{"moe_layers": [0, 1, 2, 3, 4, 5, 6, 7, 8], "n_head": 15, "n_kv_head": 15, "vocab_size": 8192, "attn_scale": 0.177, "tie_embeddings": true, "parallel_block": false, "lr": 0.00103, "dataset": "wikipedia_en"}
Below are experts of layer 2 (counted from 0) of a mixture-of-experts language model. Rows are named up (a neuron's input weights, with its number), down (a neuron's output weights, with its number) and show model dimensions 128-191. Each number is 200 + 20 x the weight over its row's rms, rounded and kept within 0 to 999.
Before each expert's rows: a language model's description of what the expert responds to. This comes from a sample of Wikipedia text that the model never trained on.

# expert 14
It responds to: Pronouns and function words in biographical prose, e.g. He, his, with, the, plus stem pieces like ele(ven), ele(mentary), dopp(el)gänger.
up3,197,206,225,240,200,232,212,206,193,195,207,233,182,200,200,208,205,223,226,216,230,174,211,173,213,189,182,213,201,210,218,201,188,210,199,203,216,184,154,216,202,196,221,214,177,182,181,206,209,222,224,169,202,211,202,221,212,194,173,185,196,203,231,201
down3,227,178,214,199,208,191,175,195,200,207,199,179,192,218,218,195,191,157,200,205,150,218,217,225,181,221,235,200,189,222,201,190,204,189,230,202,220,250,218,194,183,192,174,186,261,223,199,193,213,180,214,201,211,188,192,208,203,207,177,215,207,210,203,205
up4,169,198,255,216,221,192,174,211,214,220,189,170,203,220,209,179,167,203,258,176,188,191,221,159,208,202,186,205,227,192,175,213,194,177,205,198,205,184,160,204,194,193,169,168,197,216,204,191,222,173,214,179,188,214,204,195,188,234,211,198,250,208,171,224
down4,200,231,171,173,204,215,233,205,179,151,140,192,175,195,205,191,214,172,202,202,217,208,231,198,210,182,223,219,214,223,218,223,192,204,188,180,202,181,184,182,201,224,221,183,208,217,213,206,188,190,193,234,214,203,218,149,199,192,211,194,179,174,217,225
up5,193,209,211,208,189,211,233,176,187,193,219,201,212,215,178,185,165,186,197,229,219,223,189,236,193,216,177,174,215,174,215,214,226,180,211,200,205,191,220,214,202,201,185,235,231,194,190,166,211,182,163,188,219,217,207,194,192,183,207,167,250,202,182,194
down5,211,197,204,175,203,173,187,205,207,222,193,214,192,237,208,210,186,184,218,195,184,175,185,197,198,181,190,188,184,178,187,181,140,230,184,164,231,141,206,209,200,190,207,230,181,206,200,209,178,211,187,211,215,212,203,203,243,213,194,181,228,198,187,193
up6,215,194,187,207,204,190,193,230,219,212,193,200,165,192,185,186,211,178,190,221,200,204,190,212,205,229,193,161,205,169,242,197,175,221,211,166,187,219,210,188,208,248,163,180,209,208,210,220,167,164,189,216,192,180,234,214,174,190,214,206,224,219,210,184
down6,202,233,170,250,185,207,203,193,232,243,191,193,216,182,216,194,201,186,207,201,216,204,213,201,178,173,197,185,161,191,178,213,206,190,196,228,158,206,182,235,193,212,183,218,227,190,189,195,216,194,246,191,211,198,200,200,191,161,212,207,212,180,210,202
up7,183,203,199,194,213,170,213,228,165,175,202,187,224,169,190,210,197,219,194,210,200,189,232,200,173,239,209,195,193,207,184,211,207,173,166,186,230,212,216,171,229,201,192,208,213,185,222,208,174,230,181,197,211,211,197,175,181,216,198,164,187,224,208,223
down7,196,227,227,214,225,189,195,191,234,162,203,196,222,162,199,194,216,205,211,192,212,192,206,211,208,186,232,204,168,207,195,206,191,192,246,208,200,173,197,218,196,220,167,233,236,198,215,197,220,201,177,170,208,186,219,206,174,201,166,186,202,204,212,213
up8,213,176,165,189,193,203,198,195,204,179,236,217,185,177,158,200,197,189,247,171,171,197,197,204,176,196,192,234,203,202,208,214,197,199,176,202,157,191,258,222,197,212,190,236,197,247,183,199,202,192,211,237,186,194,208,200,233,174,194,186,212,185,208,176
down8,238,198,178,211,181,192,198,220,198,188,228,194,170,208,208,200,205,249,201,206,201,196,179,200,257,184,204,187,218,171,189,195,188,238,220,192,179,189,203,188,206,194,177,198,195,215,190,193,233,240,172,150,201,183,194,199,229,233,213,190,226,196,198,201
up9,184,222,196,201,202,175,197,227,185,187,203,166,220,147,190,213,195,223,206,203,200,186,230,197,172,230,204,176,202,228,190,191,203,178,177,189,231,233,223,185,216,206,191,206,219,191,222,219,159,237,191,212,221,218,195,168,178,217,203,166,183,223,237,220
down9,199,236,210,217,230,184,178,228,232,189,210,178,236,163,193,184,195,194,201,175,185,210,214,209,202,176,219,226,192,215,190,180,218,177,198,231,217,193,212,229,198,226,127,187,220,198,206,190,231,202,177,178,211,196,216,186,202,231,179,197,196,216,216,182
up10,191,208,207,211,202,178,210,220,163,182,206,172,225,168,192,212,196,228,200,221,202,180,225,192,170,226,206,191,195,214,191,208,203,187,169,184,233,221,214,170,226,199,194,203,219,184,218,207,151,239,181,205,207,215,202,173,179,204,198,159,172,222,217,231
down10,253,238,207,209,210,185,199,194,221,165,195,183,212,181,241,199,195,184,211,200,226,182,203,215,180,185,223,189,179,214,197,190,182,202,196,220,213,206,219,204,209,197,164,200,229,205,221,211,225,206,194,173,185,188,219,186,188,225,173,214,209,195,247,218
up11,182,209,209,223,201,177,203,221,177,189,211,184,219,153,186,217,192,235,206,199,197,186,219,187,168,244,202,179,184,222,178,191,199,178,170,188,229,211,222,178,220,202,198,217,220,187,212,210,175,230,185,199,220,211,200,177,174,210,204,161,188,236,224,216
down11,210,209,202,207,219,189,161,203,201,195,199,191,241,159,203,202,172,210,214,207,180,200,186,198,195,206,205,224,207,196,178,196,203,165,209,214,227,170,212,209,196,209,138,181,208,196,193,192,237,240,201,180,202,197,228,199,179,229,186,184,214,204,213,195
up12,175,209,212,203,204,209,220,200,198,191,155,207,193,203,203,209,229,206,214,173,244,165,168,170,183,201,240,210,232,209,202,203,209,229,229,212,221,211,169,192,193,202,195,215,188,222,193,199,214,203,183,190,244,211,188,229,189,226,200,206,173,209,152,207
down12,236,189,179,211,188,189,186,204,195,237,226,196,223,172,212,179,157,186,191,234,177,223,207,203,192,206,212,187,203,217,179,191,221,156,200,207,221,199,212,190,188,197,178,165,219,200,212,196,180,207,168,173,196,195,179,204,256,172,207,219,173,194,218,220
up13,157,178,185,189,209,213,261,207,212,194,204,230,229,184,196,213,198,209,201,209,202,192,187,184,225,208,224,187,207,155,164,205,213,175,212,193,196,202,191,191,205,210,213,208,175,249,194,180,200,195,182,232,206,200,178,207,225,189,249,188,210,233,200,247
down13,215,172,193,236,176,193,159,180,194,185,217,213,212,186,220,185,192,159,197,170,186,210,204,217,185,214,162,196,180,184,191,218,193,159,210,184,196,183,236,192,186,217,179,176,229,184,190,210,186,196,194,180,219,196,227,250,219,243,194,214,222,173,210,183
up14,209,199,213,187,208,202,213,209,200,181,208,200,207,187,197,202,183,203,202,179,203,212,187,219,181,210,159,230,227,197,185,187,214,188,193,234,176,179,257,195,210,167,189,246,206,221,190,172,193,186,191,196,204,203,215,178,228,208,171,178,230,213,164,216
down14,225,175,130,186,207,183,199,202,179,168,230,255,165,211,230,194,176,190,190,220,217,190,196,241,231,200,229,245,149,182,183,193,203,191,195,167,171,176,222,176,205,209,212,210,203,194,207,213,175,197,163,212,222,189,196,205,239,218,201,198,199,209,185,193
up15,219,185,164,164,192,200,204,203,193,180,238,197,191,192,191,219,218,201,212,203,196,176,194,216,208,238,205,234,216,225,146,187,226,198,226,217,213,225,198,193,193,249,210,276,171,181,196,227,227,182,200,201,226,227,191,209,215,237,185,176,209,199,192,176
down15,225,230,169,222,201,190,241,240,196,213,208,190,218,211,174,189,200,212,194,228,187,174,190,233,204,254,204,191,207,209,201,210,157,217,180,223,234,182,220,206,208,180,211,219,233,184,207,195,231,215,209,191,180,193,216,181,209,235,185,209,226,199,211,229
up16,218,211,184,196,191,213,207,209,161,186,226,198,178,210,167,193,193,195,267,193,182,184,199,195,212,189,179,227,189,174,199,203,200,182,185,217,185,189,193,192,186,170,192,190,210,217,192,190,219,197,198,197,174,212,193,217,221,162,202,207,191,226,194,169
down16,204,191,198,225,207,194,192,175,224,200,223,198,211,226,227,200,200,189,204,224,217,173,187,197,206,180,157,228,185,175,204,202,173,167,202,201,165,167,166,226,204,180,169,202,185,204,193,204,196,211,166,194,224,190,184,240,207,246,206,204,210,195,207,195
up17,210,185,169,199,205,187,192,187,208,163,224,189,190,203,206,213,200,173,217,210,215,199,225,179,186,182,186,189,208,207,192,204,255,221,199,228,230,195,222,203,213,214,224,202,168,216,202,205,202,220,201,196,212,209,211,228,220,241,170,206,213,176,168,202
down17,189,201,177,217,165,202,256,242,161,209,189,198,226,222,212,173,194,196,194,234,166,214,200,226,202,218,206,204,198,214,194,202,227,169,198,204,229,173,197,196,199,201,186,183,224,220,203,185,221,222,166,191,186,199,215,170,193,193,239,180,208,197,176,178
up18,202,195,207,243,239,185,192,202,201,168,193,193,179,188,226,188,166,186,179,195,244,175,219,168,210,192,230,195,227,192,203,171,217,192,227,190,187,215,184,203,218,192,195,190,193,171,212,186,207,188,186,157,231,200,191,191,225,194,204,166,238,170,185,244
down18,213,189,213,188,209,198,188,197,205,172,233,219,210,173,217,200,171,191,195,197,193,197,209,217,169,198,165,176,159,193,186,203,166,204,144,194,202,163,197,206,202,215,200,214,210,196,200,203,209,169,211,194,209,188,209,217,218,237,179,187,182,203,186,187
up19,180,202,200,209,207,171,212,228,169,188,208,174,232,160,180,208,201,231,210,200,204,176,226,186,173,226,212,187,202,224,181,199,208,182,172,188,230,224,206,174,224,191,194,206,220,176,226,207,173,240,172,204,233,210,203,172,164,218,188,158,193,216,224,229
down19,243,244,221,197,218,202,179,225,193,199,190,184,234,148,195,195,161,203,195,181,222,188,201,223,216,191,229,214,197,197,196,188,215,203,225,199,203,196,226,209,213,214,160,180,208,197,205,189,223,196,183,155,197,198,225,187,169,222,185,194,210,197,236,227

# expert 11
It responds to: Numerals and decimals in tables and dates, e.g. 0.01%, 194(8), and word-stem pieces like colon(ists), arch(aeologists), w(orth).
up0,190,218,175,154,214,207,173,209,190,213,218,182,177,209,209,210,164,214,196,180,152,186,189,212,174,221,179,219,234,160,194,167,221,195,199,230,226,191,209,175,216,199,206,198,198,209,184,231,169,189,214,234,184,175,220,218,169,226,209,204,186,177,186,205
down0,179,173,224,212,224,226,202,159,183,226,190,247,204,189,167,193,177,198,205,255,203,205,202,183,210,200,240,222,197,205,223,188,200,205,219,185,212,176,204,195,201,219,212,185,241,196,201,198,199,179,191,188,185,191,189,205,188,151,227,254,215,223,197,225
up1,194,216,210,195,245,193,170,186,197,188,201,207,173,195,209,212,195,195,195,165,201,211,190,209,179,174,202,202,211,174,176,245,203,230,192,229,206,189,202,200,192,239,230,234,162,184,215,199,149,204,222,197,186,175,242,215,188,175,217,208,188,168,191,209
down1,187,181,207,196,198,227,193,163,189,219,211,179,225,176,218,222,197,174,198,181,186,187,208,208,183,196,223,251,214,201,215,199,227,191,229,176,172,190,181,213,196,232,194,180,238,214,208,182,180,187,204,195,225,198,198,187,230,212,230,212,208,199,199,207
up2,212,189,198,228,195,173,176,197,190,204,216,200,177,201,205,197,207,177,188,185,224,162,181,211,184,179,177,218,235,219,178,188,184,175,180,176,201,192,236,206,211,189,177,172,207,247,213,205,205,224,229,193,166,189,179,163,188,200,234,198,187,171,236,229
down2,209,228,208,181,208,240,196,172,258,168,199,207,189,145,216,210,192,197,184,198,227,174,208,219,211,204,221,213,170,201,215,210,213,206,159,167,209,235,208,217,192,214,204,219,212,201,209,208,197,186,207,183,200,206,203,191,216,214,193,213,179,199,198,195
up3,178,198,220,217,205,196,196,223,172,185,219,180,242,152,188,213,207,233,204,216,206,176,236,192,156,249,218,187,177,210,175,198,196,185,178,192,212,228,210,177,225,209,185,203,215,200,217,195,162,233,188,200,208,207,182,175,176,193,192,169,210,238,216,228
down3,181,211,226,168,197,185,178,185,218,182,191,190,258,168,175,205,204,193,192,233,230,168,210,201,218,211,228,219,201,212,204,207,217,186,179,221,186,193,211,207,193,228,182,207,203,213,213,214,181,198,195,209,198,215,230,171,195,161,199,191,200,226,212,198
up4,181,217,181,226,174,231,189,200,181,179,236,221,220,190,195,198,187,181,248,192,214,205,204,190,190,225,187,175,207,197,186,207,222,222,219,156,236,222,211,209,198,216,195,211,176,194,206,216,197,211,204,194,221,203,190,220,208,209,177,208,213,215,185,193
down4,196,237,193,162,187,167,196,191,187,192,183,216,193,187,197,202,196,221,201,216,196,252,195,195,195,207,196,190,214,189,193,202,165,212,198,178,184,195,250,186,226,206,192,242,202,230,201,204,197,248,193,252,212,192,185,220,146,211,190,233,233,211,215,206
up5,191,224,211,219,149,189,208,164,224,181,220,227,214,196,199,207,204,222,188,164,202,187,209,180,191,177,165,217,242,221,199,186,206,170,165,196,187,207,259,204,213,195,173,170,178,191,221,207,167,197,149,196,213,195,158,212,199,172,181,211,189,207,207,223
down5,201,175,190,221,223,184,181,201,216,182,232,187,196,187,204,205,178,220,196,148,173,239,196,192,166,203,216,204,203,191,198,197,191,192,226,179,198,208,199,171,218,204,204,196,189,193,186,190,201,212,231,160,192,188,192,173,204,177,216,194,154,188,201,205
up6,166,193,195,190,183,182,209,215,204,198,246,179,202,192,217,193,180,204,185,170,203,234,203,208,193,192,188,195,213,190,188,172,193,226,185,184,195,185,193,177,180,208,222,191,192,208,238,218,204,231,167,179,204,200,175,200,214,191,202,190,172,221,211,203
down6,138,168,190,206,216,223,177,177,214,167,210,224,201,196,232,209,184,201,216,188,201,207,205,201,191,164,208,159,246,220,190,189,248,181,210,215,228,187,204,188,223,189,189,200,204,198,195,176,216,196,236,220,179,188,210,171,221,183,217,214,237,219,185,175
up7,196,184,185,138,186,227,193,211,230,191,204,190,163,200,204,201,199,168,185,183,165,195,224,209,200,192,198,180,186,199,236,226,161,190,201,174,213,183,195,188,220,230,214,190,185,187,201,205,194,227,204,207,214,185,197,210,208,213,188,200,193,213,156,186
down7,184,221,190,196,188,179,163,247,200,194,209,192,232,226,181,218,216,237,197,187,208,240,206,204,196,231,136,199,188,200,213,199,192,210,229,226,195,196,231,200,189,188,207,209,212,200,197,198,240,171,166,180,221,189,200,194,169,150,224,208,207,190,215,227
up8,197,198,213,201,201,193,206,214,173,183,219,184,217,157,196,214,209,226,195,218,219,177,235,193,157,245,208,189,185,202,177,191,212,178,178,199,223,213,212,177,223,210,199,221,222,181,226,203,161,234,182,188,196,209,185,166,173,212,208,151,206,218,219,221
down8,185,219,245,196,188,188,158,192,211,187,197,179,221,153,182,219,170,160,196,208,201,190,222,196,224,199,213,234,203,215,212,186,215,201,210,206,203,203,218,216,200,191,196,198,192,192,214,228,202,217,183,164,214,194,224,179,181,180,221,211,184,217,215,192
up9,188,170,203,221,197,196,181,198,226,217,195,212,211,191,220,193,165,228,172,204,223,195,174,203,190,164,199,219,188,170,171,191,178,206,209,201,188,194,217,199,189,223,192,171,180,183,224,211,196,192,194,208,138,219,219,197,207,203,175,191,201,175,243,212
down9,139,195,208,200,210,203,180,193,209,201,248,139,131,188,204,201,235,163,200,172,179,214,196,212,211,206,209,204,177,207,189,186,196,177,238,232,214,217,190,184,204,182,236,179,228,193,200,224,149,196,230,190,218,190,191,188,193,148,206,224,202,207,171,175
up10,173,230,190,234,188,169,225,184,211,199,221,174,187,200,201,221,257,193,198,182,186,199,188,200,178,227,163,155,213,163,207,216,230,187,187,199,188,211,213,205,214,213,181,201,202,212,199,209,208,200,210,153,225,198,245,186,209,195,236,186,199,185,199,202
down10,206,150,195,186,229,227,188,192,219,188,211,239,239,170,205,221,174,215,215,225,234,204,182,209,163,227,221,185,230,208,171,193,192,201,204,191,209,180,208,212,215,227,199,192,215,177,206,180,232,218,208,184,208,188,226,224,231,167,204,239,133,184,211,220
up11,210,200,216,213,205,208,224,203,183,196,166,229,226,207,168,177,194,197,219,197,211,177,220,206,182,195,182,221,196,194,183,196,217,214,202,148,246,200,205,228,190,203,169,175,212,200,191,193,207,211,205,150,151,203,178,182,167,167,148,211,175,229,180,205
down11,228,193,201,190,201,222,195,182,220,198,173,170,198,204,189,206,210,237,199,188,183,194,210,209,213,207,223,153,217,173,215,176,220,171,230,199,171,245,181,179,205,180,188,221,178,208,193,210,169,218,204,182,239,185,224,190,228,202,188,209,208,210,192,200
up12,188,234,218,216,189,174,203,225,187,185,213,175,219,166,184,220,208,216,188,234,215,182,223,177,147,235,211,186,188,213,178,210,214,197,175,190,220,217,199,183,226,209,197,206,196,194,229,204,169,243,183,214,191,208,183,185,183,194,185,158,205,223,220,208
down12,177,228,222,180,192,192,171,210,207,168,188,197,243,148,183,204,168,171,198,224,241,176,219,187,222,187,235,226,204,231,216,210,216,213,204,203,192,196,214,205,218,226,186,201,215,181,215,214,191,204,173,209,192,204,233,183,183,171,215,197,179,219,219,182
up13,193,186,176,182,203,196,188,195,217,194,244,186,241,202,212,200,182,162,182,169,234,220,194,199,211,209,209,159,199,191,168,207,232,218,227,181,150,220,202,168,188,202,171,253,197,214,191,221,214,205,180,194,204,208,212,194,196,182,212,178,208,215,204,229
down13,178,205,177,173,186,182,188,201,194,238,218,234,205,192,234,200,239,181,201,213,223,231,192,181,183,184,173,190,222,199,182,222,197,219,212,179,214,187,218,207,203,189,220,230,215,223,211,201,179,187,176,220,200,206,227,191,198,190,187,202,214,187,216,168
up14,179,214,206,210,202,188,211,220,173,183,209,191,215,154,197,215,212,226,191,216,210,185,232,183,153,234,216,184,197,209,180,211,211,189,175,202,219,218,209,185,229,201,192,207,201,195,228,208,162,239,185,194,204,200,184,180,182,201,186,151,185,226,218,206
down14,169,205,209,183,198,190,175,221,195,162,191,202,198,163,191,209,171,180,197,208,241,164,207,215,223,207,235,205,224,233,214,220,224,202,188,229,178,188,221,192,206,195,183,192,208,189,230,222,196,216,186,196,193,189,214,173,189,176,211,178,179,210,206,187
up15,177,232,219,210,207,179,198,207,171,175,223,182,221,162,187,217,198,219,194,226,221,169,226,196,148,239,206,188,194,201,173,195,203,182,172,199,214,202,212,179,221,206,195,212,198,203,230,199,153,241,179,206,206,207,179,189,176,192,190,159,198,228,220,212
down15,189,213,229,195,210,175,161,223,197,168,205,204,223,153,182,213,170,173,189,232,241,150,208,194,214,194,227,218,207,232,202,200,221,206,179,223,188,189,223,209,199,199,187,196,208,190,229,209,195,207,177,198,194,205,228,172,199,180,200,178,205,200,211,204
up16,181,214,219,214,201,186,216,226,179,174,211,185,216,168,186,211,216,230,182,224,206,175,229,183,150,244,207,179,193,209,176,207,217,193,179,197,225,220,204,191,222,206,193,206,204,193,230,205,162,240,183,213,197,200,171,187,183,197,186,154,205,230,216,209
down16,173,219,230,163,199,190,187,232,205,173,199,195,207,140,179,205,168,169,190,214,228,178,227,182,206,216,242,222,229,229,201,201,223,204,165,228,185,207,225,188,197,231,178,199,205,196,221,224,213,200,184,208,207,209,228,176,177,170,215,200,180,213,205,178

# expert 7
It responds to: Middle and final pieces of proper names and words in tables and lists, e.g. Acc(ident), De(lev)ante, Palaeol(ith)ic, plus colons after field labels.
up0,193,210,220,221,202,176,193,224,182,180,200,176,219,159,178,220,215,218,183,209,206,169,229,196,164,226,214,193,191,216,179,210,199,198,169,190,226,206,214,184,232,195,190,197,204,190,221,208,172,222,194,201,208,205,183,189,169,207,185,178,187,226,229,208
down0,167,233,209,225,188,165,166,255,166,180,193,187,220,179,184,214,232,226,204,217,204,169,255,203,222,216,202,192,220,231,215,190,226,166,179,207,187,186,214,216,190,201,163,194,172,205,207,193,220,216,178,212,207,216,219,178,179,175,196,199,160,207,224,207
up1,218,212,208,189,223,185,186,179,189,215,202,194,211,209,212,202,176,186,194,175,181,162,206,195,188,205,194,197,213,211,222,212,184,217,207,185,200,234,203,202,215,199,209,202,187,203,216,212,196,215,221,217,189,205,242,206,186,197,234,212,231,212,216,145
down1,195,211,206,215,191,202,163,165,248,217,234,199,178,174,205,196,202,211,209,234,193,192,148,208,230,144,167,179,178,195,205,181,164,181,169,187,235,226,172,201,186,203,209,161,202,172,201,196,202,207,219,182,226,205,197,199,216,222,179,182,223,191,171,198
up2,189,202,217,213,218,185,201,194,221,191,165,183,215,215,196,175,226,166,185,215,192,176,230,194,212,164,214,183,203,196,188,185,189,191,205,231,193,193,191,178,214,161,191,206,183,206,232,222,194,201,196,229,172,185,194,204,194,218,192,175,211,211,215,192
down2,184,183,215,182,194,201,165,183,198,225,225,232,248,206,188,191,179,211,198,182,225,176,207,245,208,182,224,175,176,221,209,204,232,202,186,200,224,209,180,184,195,225,174,184,198,195,201,209,188,199,201,202,193,202,168,204,220,234,207,195,220,187,220,209
up3,231,199,206,212,205,169,214,209,226,174,184,177,188,206,200,216,208,192,176,230,174,222,222,204,201,182,179,231,187,192,177,202,193,201,180,180,197,255,216,207,206,185,168,232,158,205,204,205,200,170,186,214,175,189,183,209,193,222,193,208,198,220,217,191
down3,169,231,203,189,191,174,205,206,190,218,187,193,221,207,173,196,183,178,193,183,212,208,162,224,227,180,202,159,184,199,207,183,177,207,204,193,223,210,172,186,208,200,190,226,175,223,202,179,207,218,191,190,184,206,217,201,209,236,181,201,205,191,207,225
up4,188,173,195,218,218,215,198,237,194,168,206,205,181,182,179,183,243,222,165,223,186,198,213,191,190,196,167,214,185,187,205,179,177,187,158,188,216,213,219,163,183,185,207,201,217,219,181,221,165,193,201,194,234,247,170,175,210,194,200,182,159,182,228,212
down4,169,202,193,210,197,208,222,146,204,192,200,172,220,208,203,183,205,208,199,215,193,199,208,193,157,211,191,171,200,209,225,199,186,177,256,208,226,196,211,194,193,218,204,187,207,232,189,231,203,229,234,232,212,209,175,192,210,234,204,219,192,211,210,195
up5,195,202,218,216,191,184,189,223,187,178,216,178,205,163,189,225,208,216,196,214,210,183,237,203,156,236,208,168,183,206,168,203,205,183,179,191,222,217,210,198,230,208,194,199,217,200,226,214,177,221,176,228,203,207,183,184,167,208,194,176,184,226,230,212
down5,154,206,227,257,180,186,168,227,190,173,188,196,218,178,194,202,207,203,206,197,213,171,216,223,219,195,203,162,234,247,216,189,233,174,198,188,209,165,224,216,183,213,180,177,185,197,213,200,226,208,157,220,207,203,203,167,160,174,187,193,174,202,222,195
up6,176,204,207,205,218,179,197,216,187,177,207,164,229,154,190,208,209,221,194,199,203,185,228,195,164,236,209,182,185,227,183,200,203,175,174,198,237,206,207,180,227,203,200,202,212,197,219,215,177,231,190,205,218,205,189,183,183,207,184,174,189,226,217,218
down6,148,204,243,211,181,181,149,223,161,187,182,192,193,186,207,204,224,206,202,176,206,195,231,202,246,193,209,191,225,226,220,198,239,170,182,186,210,194,205,193,189,219,179,198,162,208,202,187,217,228,158,234,230,216,184,194,159,162,209,191,183,193,188,213
up7,197,211,221,222,150,211,221,199,189,201,183,177,227,217,194,209,221,189,159,198,201,175,218,201,211,204,212,183,199,185,175,185,202,184,214,198,187,185,166,192,194,226,183,219,193,212,226,215,224,219,212,177,201,197,175,232,198,198,199,145,198,222,230,193
down7,181,174,234,176,220,208,186,170,237,188,224,245,205,207,247,203,197,177,206,224,215,220,221,169,157,225,224,198,193,215,193,218,223,190,159,201,198,226,187,205,206,184,183,207,233,199,204,196,153,184,200,204,214,195,177,167,183,194,195,196,180,187,231,204
up8,194,180,174,202,212,182,221,197,188,230,212,212,233,176,201,203,203,196,195,191,183,211,190,211,192,191,244,174,193,195,189,172,212,190,198,167,217,192,205,206,217,215,217,233,198,215,192,179,246,174,210,221,184,188,182,192,211,219,246,183,163,227,243,229
down8,171,171,190,170,202,198,209,214,233,196,220,174,216,210,204,212,198,224,201,164,158,231,220,222,209,197,172,199,177,216,221,201,190,193,219,233,174,194,213,208,192,180,214,194,176,189,198,197,201,162,211,190,189,205,195,223,225,238,203,183,214,202,223,209
up9,209,201,190,189,236,184,180,196,202,202,209,190,221,184,222,196,235,188,218,170,244,197,222,226,179,178,203,195,213,246,179,173,194,219,178,232,192,177,202,193,196,215,231,174,214,239,199,200,202,194,162,194,189,204,208,183,189,184,234,202,205,183,187,172
down9,186,198,182,200,175,208,190,201,186,168,171,206,165,214,264,210,192,225,203,169,199,205,200,235,229,216,185,189,197,201,204,187,226,198,227,197,200,223,160,202,192,200,222,207,213,216,197,190,238,233,197,196,202,201,187,216,198,187,201,210,241,201,171,177
up10,219,214,257,206,216,191,133,202,207,188,196,186,196,207,208,222,220,228,193,191,195,189,200,218,200,191,183,231,237,202,212,168,180,163,202,224,232,226,214,178,194,221,216,189,200,231,194,203,199,187,205,223,223,195,188,177,195,197,218,229,200,193,171,191
down10,211,214,157,209,187,205,224,200,209,233,166,212,182,202,193,199,159,234,207,234,168,191,197,211,224,160,200,166,189,184,210,199,166,221,231,218,179,231,189,209,194,217,210,185,139,185,191,210,218,221,228,205,221,201,195,198,202,187,181,211,232,198,196,206
up11,171,192,215,212,197,173,195,211,188,178,200,183,199,163,175,218,207,223,197,221,210,185,232,187,161,230,215,177,177,223,184,191,209,194,175,198,226,224,218,181,221,206,184,203,214,197,223,206,166,227,187,210,208,211,178,179,169,217,191,173,187,234,215,213
down11,168,225,207,208,192,181,148,222,173,165,183,186,211,190,220,213,236,218,208,187,221,172,235,218,221,200,200,185,250,233,229,197,226,150,172,221,183,178,217,217,180,210,166,189,160,188,215,205,211,216,177,197,213,205,209,183,183,182,187,187,170,207,218,210
up12,218,199,250,231,192,169,186,183,199,195,179,158,182,194,204,202,250,169,212,153,223,246,175,224,182,182,208,193,206,205,224,148,179,161,185,210,178,216,227,213,185,172,236,174,178,194,195,202,201,197,194,207,237,215,185,210,197,220,217,214,178,185,185,205
down12,203,172,202,199,199,196,188,157,160,184,179,214,233,222,220,199,191,180,202,183,242,193,160,167,238,203,211,182,226,196,200,212,222,218,231,223,218,186,184,207,192,192,190,212,170,211,199,195,233,241,199,224,189,205,185,224,223,182,208,210,197,220,221,215
up13,183,213,218,221,198,180,182,232,192,168,210,173,211,160,173,217,207,225,176,209,204,178,227,191,171,224,214,174,182,216,173,201,200,191,172,206,218,206,206,190,236,203,190,199,211,195,219,205,174,223,197,225,211,199,172,192,167,210,195,182,193,226,240,201
down13,168,232,208,236,191,175,152,258,159,183,172,186,207,194,183,207,212,203,207,206,212,167,234,186,225,210,206,211,213,233,204,191,226,156,173,204,189,169,232,220,185,215,159,177,189,209,209,197,221,216,174,215,197,216,220,186,182,180,200,188,158,197,222,199
up14,186,206,201,213,203,179,209,222,184,179,206,164,220,165,183,225,214,219,210,220,207,192,235,189,167,245,212,205,183,234,179,203,201,186,171,175,233,214,208,176,235,193,186,206,213,194,223,195,161,230,197,183,217,207,197,188,191,211,189,166,190,212,205,205
down14,190,234,223,212,182,163,176,231,189,186,179,193,210,157,185,208,209,201,207,191,193,178,254,214,217,196,180,187,229,250,209,175,236,189,182,210,178,209,209,204,193,215,171,217,174,208,198,204,210,210,171,211,225,212,227,178,151,178,177,201,154,208,210,219
up15,200,199,210,199,210,190,199,210,177,184,202,169,216,172,188,219,201,221,208,202,204,194,236,196,148,233,201,199,189,220,193,205,196,185,178,179,232,217,221,176,240,191,189,204,221,198,226,213,167,219,185,190,211,219,200,189,185,225,191,170,192,211,207,199
down15,171,219,222,199,186,186,159,213,181,203,229,174,199,185,215,214,220,219,215,160,210,167,238,208,235,204,180,192,217,228,203,186,242,170,204,207,191,193,201,190,180,253,162,196,165,203,210,203,202,242,180,209,217,204,205,182,170,172,170,186,171,207,207,222
up16,186,162,193,219,221,231,213,204,201,194,197,185,200,181,202,172,208,217,175,225,201,198,196,187,201,227,195,185,188,176,219,160,201,165,173,193,220,229,207,172,190,170,208,206,203,223,168,238,175,208,202,228,214,252,181,152,218,202,205,183,171,188,224,225
down16,198,209,197,194,203,207,212,169,209,194,204,192,197,225,192,193,199,187,194,214,187,196,196,208,171,211,213,164,216,215,198,186,187,192,241,164,225,190,188,200,201,230,212,190,205,232,177,210,203,203,214,212,221,202,196,215,231,240,205,220,239,196,183,222